{"n_experts": 256, "routed_scale": 1.0, "norm": "rmsnorm", "optimizer": "adamw", "beta2": 0.95, "train_tokens": 1088000000, "dataset": "wikipedia_en"}
Below are experts of layer 10 (counted from 0) of a mixture-of-experts language model. Rows are named router (the router's row for the expert), up (a neuron's input weights, with its number), down (a neuron's output weights, with its number) and show model dimensions 80-119. Each number is 128 + 24 x the weight over its row's rms, rounded and kept within 0 to 255. Numbers have three digits each.
After each expert's rows: "gets" lists some tokens that make up at least twice as much of what it gets as of all text. This comes from a sample of Wikipedia text that the model never trained on. Tokens count by the router's weight.

# expert 17
router:111137132110154110152179115098150149134093107166116088153163145093108122152149111147145088130161146115144105111153158095
up0:158139133136155112098122144133136094095121146108139097142139122136088126139130160128174137105190117112131136091102109142
down0:140166138136118143128212136116137122111119097086137125133095121142134137106139137128073150148139136112093149116160131127
up1:122095160137128156136142136118074159132142094101136100134139123115121088126170177117128100140148155083105091087139123129
down1:096124110149117100109117121154102130112135120127134146129124142095120169109113161181151125126132124086143114118115115148
up2:136183108092113148110112158094105087117138145149120092122137157112122176126132176128128138107114108141097149136135101181
down2:111093130131157115108161109152072152120109132147127121112129135124161161126149126093127122121119094102137091095154113137
up3:155123143098142126131093120153133152136139072133108147142174131201149071118128111151151161144152144123079110145121121128
down3:127125123093140121136165163096132134089104146121129134147128097115122138093093128099137102115149088079110098157164128098
up4:130125125141141104123124156118134162156130135159134128107131157130139131114136106183118081096149151055137168110091158148
down4:130093124137126171114145140133138164102138121135136146197141119128113137160101143097133154110093101088090136125131095132
up5:099167113112152125140114070137163158109127170155122151157100152152156135169133112121119154132148125106128086134134150171
down5:127118167108121113132156095106122064131087136110105141150137090100099152174119107126122145124121131083154067114098073129
up6:105097146147143145137135136104114138163104124109120114136105160120151136118132127134103162113145170126132159131109133111
down6:130158163158127123164143112121130157145102129108138123108134169127133138080138170137155160122145153107123144153107176113
up7:127098148142128116145119116114108167089090150032115108146163123126096137121108149171131143113133141102109116129129115108
down7:145128104126167143136178118096099163130151139093205113168127123120097145094122169138133124115147140123094116120117103093
up8:114095126091121090154149103136144098109116120122155109154161137129111162148103068134140123136087149133161142112087128068
down8:135122164106126155133120102095097138127147112142136146114155122082131126141136116051153148139114139110135078103084167127
up9:148127093134111104136135167124176108103138068132141112089161141125139161126146121103152130121112098172106180099153101161
down9:113101104108176135119127116128122153129102131144118152095077164152149133082150138098194109114141114142107111126149107152
up10:142125095133134078116140187105156147096135100138096150144074099119126082138129138089108164153150131152169143146177137118
down10:161130176103128161138184164111165145129114096065149139115183131152095144123135108123126099151106143158105117095129097136
gets: " ", "–", ".", "+", " $", " ("

# expert 131
router:171126120129133134146161114094170153139129150180141155134090146144159160170124105140155118120094160093094112140148104115
up0:136152102115156093172125140069108098127127074141120143150142109137130123103123107118163118108130110118108091149121127146
down0:169144166126114163152143152111146124100123150108133125079105112105147117131088148139109133154110141091143139099122130136
up1:124120157124110136135135137130126166126135127159176118115143137137133123144157121162136099138112145112129112106145113114
down1:105121105094158157148107106132139112130150092170087120146123106160107142159142124131148118155162136120165124110112125114
up2:141179118087124119161098109067110090119126142129104068132112186117109113099136158109137150109101162125080125155117118134
down2:120113130123178105119161167089170169159110140114107130118128106137153121126113109112125133124106071084105149128150105150
up3:135088146159139159148109094157151138128151122154144145161153115156137105130124085140144145094105127131106099149131136080
down3:098128109115084137137131137153060129131147149146132126136114117166122120135111128157125170159154126099113092145122164110
up4:135088122111123132127114160134141166125114087138139165106111141134134123127112092141105135126146175082129155101108126134
down4:118104127120117136141124108129115120080117133155155169128090120136176101166118127156175170097108129110129156078155098135
up5:086150119149154136169092085131164150104116155139107182160110127144155124144128143139127134122144118111107107163140107139
down5:088141119117155122119145102138120093097120161152133079132123143151121131134110117104108161157101124082128119107102082109
up6:127113130124138109119138135088124101131117163138116070131094144155140096123057112160135147132144147135175106161154128093
down6:153106116124112102141150154116137139105149163129142125110140142154124128115142123152116153150096144136135104165171133097
up7:128114168082134114117100118115088131157123163119103086126131140122101118056108148126141119112162095100137149167161139143
down7:175135122124147122134135130105098172148158124141106117155152092096130129076105174139143148145136081148128089144141127092
up8:137110118074114120162146165115143123146106119131141114117122135176104142121103127156144117133102137103200210105078132086
down8:142145124108160116132108156118124129134127119132132139127119137131097125143162095093131120165156156145193106115113137090
up9:147112140165095125103134158139163135116117132111140083086138145093144145143160155139128121156101156120107126105155118118
down9:136123167145130155121125162166144148136143118129152107132099107120133132125131139117134105136103133111085137124126135133
up10:143118094142143085131134150118166143105105107130153163130097110109111121148117127106099165128120090166160133145167130066
down10:157138126129128111122118120136174166131138137104143094141153118140163158097107099128133108151121161108133119144127152139
gets: " |", "|", " –", " /", ";", ":"

# expert 228
router:102137162127120093089113085149188148089132117128129175102114143134092138106151114134133102125153116131122167138101178128
up0:129105124143175104127114152124133096139142136119132107148138135132107106109143129083178145103145133136114097122099088162
down0:136113161149082101143141140113168158112125151172121133069115195059135150127114117127158113136120123125134137117150150107
up1:086123178082121108123153164125084122118122117189125129113097184131134115122137136143127098143088156136108144126148097133
down1:104130144150125143099113151123113135111164152115114131128115111153133174115113146115115119119131144070154151118107101165
up2:145176106126119145101109152148114099089110113077100091138105080137107149127149146143102130126123173078082149142097110122
down2:109133150080188114097124097139123111152093158119141131175150111126129140155137118127146146176110086114116101147169120158
up3:123107148187116158125097121118143149109159068166108140156171114128146087136153148119141157115111136117110111120168138092
down3:121123112107125108142110163123126171124157145128111082145154115126106145122119092145132147132155178076127157109123123097
up4:120112164132156123093148159099126172143145118124102186110135164122120109099137093131120158135142160076121129083110125142
down4:129107125179113129156131116122092125107106148141082158165141128120130149124111164104094125093096122139129130118130112092
up5:100126130115131145132113052096141146092096147155117152112087125154128147164098123116119116105163115131145134113126150127
down5:106136140101129113149122157138120115146086129135118140139148134130110151128116100134095128165122184108142089139125086107
up6:092120110100130129127141173148136124154112168121134105134098181127152156092138134143071134145123143101137115130120098129
down6:096159124120104136109129148111112110111101192106127134120102184128128146082173111096139172088144126065151123131124097088
up7:094090155117135108145114099076114135102145167090138119147133130090099154104113126155116135154164133138111128160151157091
down7:142101095093175104132149119089110135132157135119196102183138118131098094106119159135173153142138107123117062129134136088
up8:125116120100096118135176121097147123087110137111148120153121178122145165139129128100142100157120130155162147156100138069
down8:099095117130144160133135136106152095130154133098149150133143143119107108136105113119153155152147151137109120125086160122
up9:153094133146126155107176162155184122132137091104106109068123162153135157118118119138156141150111122114136116098151128102
down9:143101144136176159128144145112181151103122171116130108117095154167134174103158132075142126122136107144177101141156107127
up10:162142132158151069114136130120164116129116054123127147136088091148122108150131160157110115115127108131150110163148138096
down10:134149117108125078151139140120110103172114100105133097113147136143142102122158115159148118119126158099111089122169101116
gets: " which", " that", " It", " it", " who", " This"

# expert 119
router:103134163113141116145157125118134134147124135149128110127170163101071120158108108146146129094120147113126134110103112087
up0:145130119134147103108110144110138093133113096173167144137144137117124142082136122137162154125156108106121129095086119126
down0:119155140137103139143160148077133138113145124126102134098108156111137168139119118101098138141138155130143130113144131149
up1:115130148108135109118151132091094133152140123144153106120158126117136117121146133129118114124123118088122110133150122132
down1:130109118105139122092119138141126141096157134102116144119126086141124181132105099113103134113136108141149128118102106145
up2:133137086094149122121096192129112083121113108205123079144088139142103156141131155126137127083092151144102170103111101114
down2:119119110152107095098147132156072171138116142145094139139150130141133162130169107109146132160101086128111126103153109108
up3:166165160145118145150104082144121127148149114137116113164148147136154110138118149153142126111135125130102122139135155119
down3:098091116127107078168148176133110153115141143121122117140092151154091132137122104130132131123105145085118156150134083147
up4:137103119182150125108125190124106169150118129119101146115137124120100126098129108131124132114139146086124144103093101145
down4:134081091141083114162130177145107143095137130129121161150144120127117135143133146124094137096094123121140132118147116151
up5:118157142075121118135117092153135130086137132164103129152093129135130152163071146100115122156132123113133109126131131117
down5:107102146106104127143156123128164120145094140110107141099155120112132155134077120149102145146112173111186088121118109114
up6:111089127136140141135130173145121137180119158134130107161108175146119124117123099151126126125152141098195137151135117122
down6:087097138103128121154084153119125148116117135120126157148142152116164124095153150083156120131118092119177101121100124130
up7:108091108135133141147113095108120116120115156097148095128167075129080134114118110186135144139135129120138137166149128120
down7:113108100111160135155127108114090128129141163096188103152121078103098138108109170091151133123134131141129097131128127133
up8:130117158128113100130144121086125149111110123110135117124154128135107137101103117151120153153088129125156170114093132098
down8:151146125145105113121133113116088132128143124129108127097151122161115112088140099081118149141123127132134065115083162124
up9:129070131160103148125137137140184108111133105087129100066128135135136145132158115092154097152123131133082137144143109127
down9:141111114196118131135155142136149190158168101131107099095098158142123127136201134115113121152101136153092107147146124153
up10:154115094136140107103143137148153141089135125100145145145087070106083145136096176105092179134154123170162149145168115103
down10:148124125113128157112172105090140128127142142103138096114184117170144136087167132139141146138104157128126107115105159140
gets: " ", "–", "-", "00", "_", "+"

# expert 80
router:116158132136119107085140174146180145134090166144133134111148141127125127136099145113135137176070120112122161127112098144
up0:143082134126125098115118129093142100111097139117152163189160106107152144096113155100172151117129088100136127144082126122
down0:126128133124114130137143142126134132117096126115094125126104116121142168143155084151078119111135138126144137118132113132
up1:104136147130131125091122146087113143139150125150143108135129133114134110168108134119150154177094151112177152089133126152
down1:099090124104161128121135137135114194125164155138135148130148109129122135124122142099137126148137123137135124093096103120
up2:131175091119135137157102150130120101076090131129107101099099099123132136100092161105127146125123139108119161118105118122
down2:120082129115115149096133173164096149124108107108130101108131121114142096132156104111129108139115147133156071106131160157
up3:122119188132125155137064099141140114127093091129112166132150149164167088131101119151124134112115120090111127152155130166
down3:136117115094114125133125155136119128178129142111120093139098151108123128150079175152139092107145130099120109139115093133
up4:142126113116137110120101164129120153160133131131139134106161103140116112107121140165092117131148149078127167093091137142
down4:137116089138110137118109162138100111120134094141115136115145112134194127159119128140113125137093089092145172136136098147
up5:097121135122137114146102076124130154084113142130095143141104110092161128156118128108137145165150119130117124108148120158
down5:133125135135095109102129087126113139150084194117161095122118138115122163139127152148094134151109119135144098116113105125
up6:129155127149155125110141104127138139125110132136066099161096119121108135108092141112131113149136125148179109151146122139
down6:105102112144159095151123170135138134108077120127111126142103140118155161086155148092139126117142133120163108133141128140
up7:121126133135126097131114114140120144186099129098150108127118147134111115121093121166140098104142127126140111199154142119
down7:141129096111156162147144123141122091108132123088165103151155092123119125078127136144156133093161089160143098144091102109
up8:094126154071096106167145142096124125076084139149130141098150113146137147125099109181152132128098128085135182105071131101
down8:142140106129127173138124143112108097102142116119141139069102119114146080141121127104149105127169155129135098110104122134
up9:151129132154093142104132147127172082130114108132114101106149122149129141182101117114151111142098162171130122172186121122
down9:131126095138150128128141129115148127109136101102142113106094108098134135122153142099149120101120123139113108170182119141
up10:134155089111150082117155156156158123087141112117136153122088130113104106140102149123131202136142098153146131132150137069
down10:131141141131071143110135114091157139118114127147127090122188132140125126092132110196126097153126157126126103129130130129
gets: "00", "0", " ", "5", "50", " million"

# expert 186
router:057178124154143094101125143126119162144147091166120155129079115134156101147112171132149096111137126091164095135097165117
up0:155107135121159076113083124113115076105117120106138136167156128130140113120123161107172132110147107115112087100096120098
down0:098134121182108189136152136115147143114133137109149119120114135103153160158173157140125133124132127100117129093134104152
up1:110089125171125163156120119130088133150132063142147083108124127106128060110165144130135116161098151107135120122154139112
down1:103119137145129151150123127163155128165147141131116127148136146136103156132139144154099134099145158103145128115162123143
up2:122141101137116134124101187110063073095115145143089104113093130155105122113103144155140163092089176123098146130114163106
down2:125127138116132100119157143112145160143138156117144115153114153107103135157128132090134164112100146101123118168192116128
up3:149136147126124124125098122115116147147143105137108175160152084155168109122101150129140150104107126086121074150141152120
down3:096120114123107135116150147117070150158157166130128133144102141163150118146091147150135154089150149107133120161150135148
up4:090107115152130114088113175107151145122163078161142185110125162099096103131130103127107136138130140078146146112119111157
down4:162088103130123100177140149133111133111131155163094132109135112140138120170095174163101149100063097113149177146139143127
up5:112131126108150125127128053135139158067111146145090172154113098137137132146100126117145107143149144086145147128131148118
down5:097111141158077142126147109136138113165107135125132113161138137150117157162137154149078145095165113141128104124112062164
up6:128076105143131132119119170150131163117097145109134098135120159121139100124110119124134117107136142140145114135171111116
down6:133137127092150187168096183154140147112135142117154156146093136125145134122164113067125132106145156114150095123135103137
up7:094106163129116126118098138102074160133103140123113126116132103099134121109140129166104124156137128078110121144154150119
down7:129123129095192158184132126123102113123121143087189101116142120139188117120143154150171131138129114096117070157111107115
up8:138135108125127075144190170123112106127099146102167105127123149134124152142098121134107147111092148111177165099082144079
down8:108165126132129141147118150128100150145155120136150133103154125149075108136121072108128136167118132090119101112115132095
up9:139096121174121167135153126118157122114131102144140137092141122134182160141137130092160080145129114152118116115134119145
down9:126115118138144132109123136124178191113148131150150094087092117135132102118136154078126123131104100128133119151171135139
up10:154114133128157088096134135103208135113141111135149164155109104121103117147108151075108144099152115147121164129201105122
down10:129137122141106114120137084121143168131095077109096115120142152161104158150119102151077087129126148131138157108102155179
gets: " The", " the", "The", "A", " a", " A"

# expert 253
router:133124190113143136110095128129117109120145110182115096137133114109110113133117123144123151120128118161116116094120159099
up13:067123151086085131160138100119152188114115129124125164129120132146135153112119121137135131125116116144158128132182127146
down13:100180139138156128164158133153143084145107106143163105144101105174159122133125080183128128113119117128135175088121122138
up14:096124134155155101126136133146132149098107132142117143144125161117132141122145137097127122100158109112117120124105121113
down14:129114113124119141101116142121164152106143058115174099148147114100115168154136132100170120133090138141143155118158143078
up15:102094106128144179095074112136147136143141105114115122112107080113129109142149149145134139151161135148106148115095146143
down15:151111107119145120093166095108170100148108147130104112130101094109119158119134163106111117113149153088150093143116154138
up16:101123154116145135174101157161103126092131117103122115121095106127094115137148138112142119131140130094127112102139112087
down16:149078135168134107108164154132134142132145101139099155099169143122125128123101108112056140156117127119104156129126133145
up17:111128118121137155121104156134132135133141088116071125118125116098141121130113128092079129164129147191121114110124167120
down17:147125120107181121105168180115124125137095135158089100147147121120129135135166121105123150153156136133100160107106160128
up18:145082145149135155128073111128160124114105127109132134148114124128119161103158151130154056122124122135094134145126140097
down18:131139171107097151170128122088154104092108141101109102191125152162133140138140099143132099127126135113116095138074110119
up19:147103142074145116115155088086159148097161147159117112155107155158170136127118085149157124097155140125131160154109135097
down19:143126144157120095117191144173102106113187195118146135153153158110082097188121139118150145087158153106115096124099107141
up20:125130117106116109103120148115107100128116067144139112135173092102129131121132130157150145146117132108125159117144165140
down20:165148148101078134184112161110107111104146100120169140146120154147171101100126149116100133112169139131106110116116137148
up21:120107132146129146129114090120121090100091097114111140128119162099139149112142088138117101103139152133171150119127163103
down21:158148144116119157125113125140147079094155110123122149122126115128122119160136155140099131114141143128095077139111145127
up22:129120119137128073181136161154126137151111116134130061125092157134152141116114150148145141170137144140137154154117119157
down22:145117138140156103138167157153091120121130142129143136159155112155101155137126097098201145134136153130113146136123125113
up23:140155110138106133112132108134129141129146106074119103145127141116111141168201126107136159130123156134116153117130119101
down23:131108090147136129113141144098166135131130106134110120130086119121114131127082128079136163135138100183161097138123092107
gets: " an", " the", " a", "),", " An", " =\n\n"

# expert 206
router:158148119126137109080142099144156110137143095162097137121106158145149141135137105105139135103171133113102117166129126133
up0:143118112111141101116106136112127094156105157140137158112148115155110108113118120108136144113162098099122137120100128157
down0:121132168115118173125123146111116140126118136169125125088073155167159142145093125143098126155134111108137109128163164124
up1:119090175144125163093146127147142162098128100157137120148132125131133097135136124146110089165117097122117116114167132080
down1:087100133138187128118102110140127121136136161133138102127115093101156158149161137138146115166133124113127148153120108123
up2:123168105085127138128109155120072109096146154144130105114113109161108117105152163137128151138136139095121136149081127104
down2:089123139192126092108156103147141164106126132131123090110163127109150137093150113128079162174110045160145119103175110119
up3:141145152151127181113113137141109122160150103151132161132136157172122092125125128164142164114139127142120092140140133139
down3:088109124130129108154096155101102146168155145139142118119130129133114099122109132164130126128137121100130147173094125104
up4:137080136144131124114109166118142165135135113138115113121126155124128093120141118167111141128172152060134153113115134156
down4:171103161144140115113130131158145125140138136108117136136114149152157137100129105132147151118110094110113093115142107148
up5:109121130131131119126119088121122141079140136143098134156102125125138150112127170125123128136148148138122111129106142122
down5:129146149100121171120118138153142142171083148088137148158168089131131140127129155145112105121152120110130086100092077121
up6:115100128167126130155130125132146137150077119104094087087123164156139135123115140156106162138138164137152102117129116136
down6:133104130137133142114091141111165127145101139073158131145153160131124112107168144119160152123132145090162105155143106117
up7:125090162134151100125108155075133140130086113106127083145142109094136117132109119150148126109162119075086146162162128102
down7:129121091115183128118141102126124115139114131123178075165122136129137151120122158146157162140156111147125120101123072133
up8:124105128097121090139153138125150135086124079129127103101118143104121152118097076137139133172093139171178158140120138096
down8:125154133107149152121130178120146126153159125151125126122167144087132131118149126099130121130129127145105082105082158151
up9:158117138176117153135145146150177102094128098118138098055132133151186164167172130096141127151142084137099144119148124114
down9:131094137154174142109109132111157142116122117136142150121078102108169178134168145104184126170100118157128101129132111115
up10:129134088123136093146129110117121088103108122118168180153108119100117108145098124106102171080127138193163155149151118118
down10:159130150118091150122144084109138135089122122108147138165163140140154124129133116173105057121118203125083134160093107148
gets: " |", ":", ";", " /", "):", "″N"

# expert 143
router:056140137093115072100149125163135170134122135143146140092104188119143122138143111150132138106142101109141105131154111140
up0:139119108112165083105076140155113092108099110129127145128146110134098122147149162074145135120119098128119105116139109135
down0:131147144141111166151136163087158133137111118171135143112094175100127180170169111110139140124142134138106135117123107086
up1:111123158102112106132160153103098173096157082136149071137090164133110107145138141110131125173110140117119117129159120123
down1:125137124091107110094078160125112132111140115132141128136116108128103150126091162119151113111124107106161127094122096187
up2:149163085111107128137095132091076090123131161158113074149151148138127151084126183153074165078105119111077102125104128130
down2:116126148090127110131160123069142145140121152114153152127118082086130124147151095144131147171091096084132136130115110098
up3:123105103142145148125075120167128158107154130134132137120158114138156128135122128121156141122129099132084121136168119133
down3:111109150118131122126109167103139180107135144167128162126132160150110112099138103148151123113147117101087101148123095123
up4:107126126126160100132142145130140157149113103091129165123147142123087136131110099119114166142177141106134143113097113129
down4:132107138142111150096109159126138133115082122133124166173129128137149131148088142117131144154124090132149158123170062118
up5:097136101136157129126124074076154143069115148097072148127097132114129143159135136168163155149160093142144142149147130123
down5:126134147146110167127159133108154108143131136108157127152145157134141151130123153131103176149156133152135107151130081094
up6:120142117126123141155101141162121154140115169133137120125108151098130130131117122096091151172152120100157138155127123142
down6:131155141092111119106119155105132184102142156123150151105121159137136143105156119087149153092134087075170115126162087127
up7:111114147123118142151112118120110149142105141098156106119154137113107098082147102179124111165159135149121114133158142102
down7:170119112101131138179144144121162156104163144133174130116114109132110144106116124150165120113154095138168103113168104105
up8:126105160065144104135141150144108105124078112117121154132098165149119141124108119133146119147090169149187147103093108091
down8:105136141131168163145128146126098133123156122129128164093140150132129121129129107133140094160112161139130104068055129116
up9:153117108109089134118152166133164101094117137116121097078125146107140153142103123089143117117100113122139135130120115105
down9:116108130132150175157124189135179151130131096093094129127119150135153146147170142112176121131115146139121118170126088088
up10:129127107104163095073118161140140109118126117143149173134101097085140125157131152124079151150131122156155143125173123068
down10:154133118133142156140131157101170153118107115114109113124125123138129136148136158156117062140152148159107098139134097132
gets: " it", " they", " he", " which", " there", " It"

# expert 7
router:097109121131145122099089113093132098150137083129129156116160099120121093142177132160114099186147141118125084153119111129
up0:151127132094172101114121156116074089114107153138144100136140156144127123125126141158158136084151104118151091099110151147
down0:105117154145072183118158157167174159121127139159105114115115174097125126123132094128164135114124112095145152123136100119
up1:108121152161126163110115138115115118127150142122113141098115186120117091129156160129138116157107156112174141120182107114
down1:099136081102115126126107102163127120125116136116111126153129127165114151106110135128094126099175167131155134133163123119
up2:130147098117136098103137101082100088082130133130148106127147116118108144108105157156121134106142113132115130133129133133
down2:115140113156144128135157142122117171116097130128142133124160127093138171123135118123096113169089095103145102110150153136
up3:164096149162140132135045150156097142130138099139120160165134128138161077145153146149136172138121138117103089114144123129
down3:106140141105116116116131139110103168141148132140093107133137131144116075138092103129135139129156123096105131113129094125
up4:105158147159131107104105149127121194160137115118115128120134137114111102124138114132114121134116160079155121108107126135
down4:132138106119116169129153103098119111097127112156117115135133141120119156138108143121121123107111074124140147147142090144
up5:121129140137148131120074092111100180083134159133077170144099111132130115178126126126135135154160138114144135132110134160
down5:108129141148104150104163112139153110184079136125134118112163134157125137108121124146100154122158153105140107119123058118
up6:125124112153159120134086123102105140129119160099102110138105148101120152140143147146138151167156170139169111120158112140
down6:117146160103104135142133122117164138120124126105152097120126123134145106112207151135167168117193136096126094150141111121
up7:121096128092139148127121101125109132137121176123188096128152141107158139102108143192116090136162155099116123165125129115
down7:127120093115158129167152087130112123138145151065179085116165150115166099103106139151125124126182119132099121121137124120
up8:142131126124133093085135137111115117117102109137129137137105157134099166128046111103140134162104163161138184127107108098
down8:124145129125146139143091178146126133189155106118122167126152122133128128125141127082139155112139180138147114130127150161
up9:144130096123113161145150131120181135104109093160143105120115093148175156129144129081142122162113151143109117123110110135
down9:149119139146086148130155121126122148124134137117108086143166159141123138108165139136126126143127166127103105140155154145
up10:135124104115159075130163174127140092118149110140134117126078084108121134155115149130073195125111067164162119167136122126
down10:145082115156173155098123145134129099109096141151134133128182141133098113094116096148120148115102126113126123112114076112
gets: " the", " The", "The", "the", " its", " late"

# expert 197
router:107129114122153128100075107112156115197079129157152138099140116132119130138107113115095100109135116112101108102077130129
up13:078111113109116081183138104086148137108147156129092179131091120110124147136133122144134134108126121153138113135140135110
down13:098174122155145113141118119138187093103126114121123102088112142136142152111145114165133095133149091141129149103125103103
up14:113123124112147107114171113127122112120098151143136122114120169141116144124149082111124134123166065099094097109153118094
down14:146141115119106153145131152129129114135136107096141118150127122142127151143101137130099096103128115161127124130143160151
up15:106131133111117171126121117121161145119114123130147115111123105092129161130121124152153114170116141138121104127119138114
down15:124152084175119100094161085154152100129101159114129154111127110107122164157097111112121155136079125110190115111163113088
up16:104146131138162148129134135125097127091151115082130138116091122109098126126166137101139119138134130091127127103111106085
down16:160098094168103115114139145164149142144135110154129144131145133099142153082094133130105107141168122127099161081139124116
up17:138135144126144156107103123096112138092173116122114123149118090120119148113121163083130108187143108185109138126114149116
down17:144141118143116084124172166086115159117109175113123136127114162148103097128129131122078172145106141122116122120119139135
up18:156062139140146119128105117134166129103107134146137094166091157123139165103108143102156089105163148140109136126139128121
down18:166134139138073138152137122083100119110118150100135122133122126169134130138112102137136104104097149106096138133100121125
up19:135119123074144097147133132096129137141125150172121134153108150140133136142118102156117088096117135126126114148120154132
down19:154143138111098117127154161107085114107136114136126130107119120154103082152126126089137138062095143114120123130113148101
up20:091092103147122121125144134129113112138111110188164123101161085131143095125129121143108122123140146137121113135158146175
down20:147162145099064122130128152122118095116140130146096120117134132144165107161115136104134135111164132109096100139104148118
up21:137124124145114151127105117135128088116133083144132124136133160103128150136114072140120113091123118155157176103136126126
down21:175162150115130123148158096182137136129127132154130120134147154134131154172099115149096117101117115131134128103065126122
up22:136131109113127090137153091132150152151074115132148119088135119165144129103149109086153088181126092131123117148122135101
down22:140099149140136154105149161139146151132125112123096163112113134171079123157163141109146142114133127135122118103116153117
up23:100141133113080177109102154136142159113141079084140111101157125131111122159146099113108157136091125138120155109155105135
down23:095147121124097168154107132129123093136163110107146125157111138154125075149127104125105167129124096117132107155136117101
gets: " an", " the", " The", " a", "The", " An"

# expert 215
router:170159109139125150093175107141122143124136077137095095107076097125128138156083144153144158130051141124146130130171110161
up0:150132156142157138108110175110155103119132103131111131153155147148130104107147106091157120134148117080117127161103115133
down0:117119128153093134103133154120121132094140156116130105129130151138157149156157117138088130171139132120113089101142122170
up1:138103208141121188112143103111095138142124111129138104127120156124124111125136130146138093140111153088123128109142118139
down1:147111141084135130116093134145136129103151127120093135160114126137108167156088144135143140128158094124105154131120088155
up2:142145102101119152157103141068081067126121109147105104112113104131108126139113144132119135091111160133090130174096124152
down2:124119154122166078120128158122141163101114143100145098097154120109158131115130097076135135140083100145135116120157110124
up3:140131121181117148205098090129105128146094109125139123117155097146137105144144156163150150099109120116091112158152152119
down3:133086157094090106127177164113091154137135156140100107094079143168131146148114144117144127116146126122104109149135164161
up4:131082100153129130107125175151136120131162118116132122123111124158113131135104134133116123148129134097132171148105120133
down4:155143127132129164124151118093132126121142127151170143161142123137175132147125146132150151105098103088146181154136085088
up5:118113143137130115130124070139149161052115148130112157154099140117156118143124143132102149112147125119152117138142140140
down5:124139178092093123104148109139133117127100172132126115137103119128150157137112169132072128111098119094106104104107103101
up6:124114152148140091137131117112122129131103153117122110154116099137128098142121149141093138103138147139199145149113128100
down6:129133124112169152124134157136128141117086139088113112116100165122121142135134148097151143109109114116151104119115133112
up7:123128160105111130115121131087130162114082142089136106120138139058125137155116118147126121152135115143132117158146133114
down7:106134128100186149137127070091148116114129143090176083151142115141134133076110148144157104123171161145088088128123109139
up8:118138112088119109152142125084097120102092125140172117094152156137139121136101112162126168111104146134182178123087128123
down8:111137136192178132151136143132128128104153094133108164113145143111140154104130104116085140083165132166158087119061118131
up9:138118133171103148142142128139176109103108124107134110088122147153154182143143135141146118147118118140118156119136134127
down9:152099131129143142127149102099121158146129135137147111096087120140149159109149160098140112113122127108082101109186166123
up10:148124089121152066142130166120143087119137097130146156129107082101127107130110157113106170112154110140145155147173119056
down10:152116165107111157116151115088129156161127122091117080130146113134143149136115100127120092107102175098106111093108122120
gets: " |", "|", ";", ":", " —;", " –"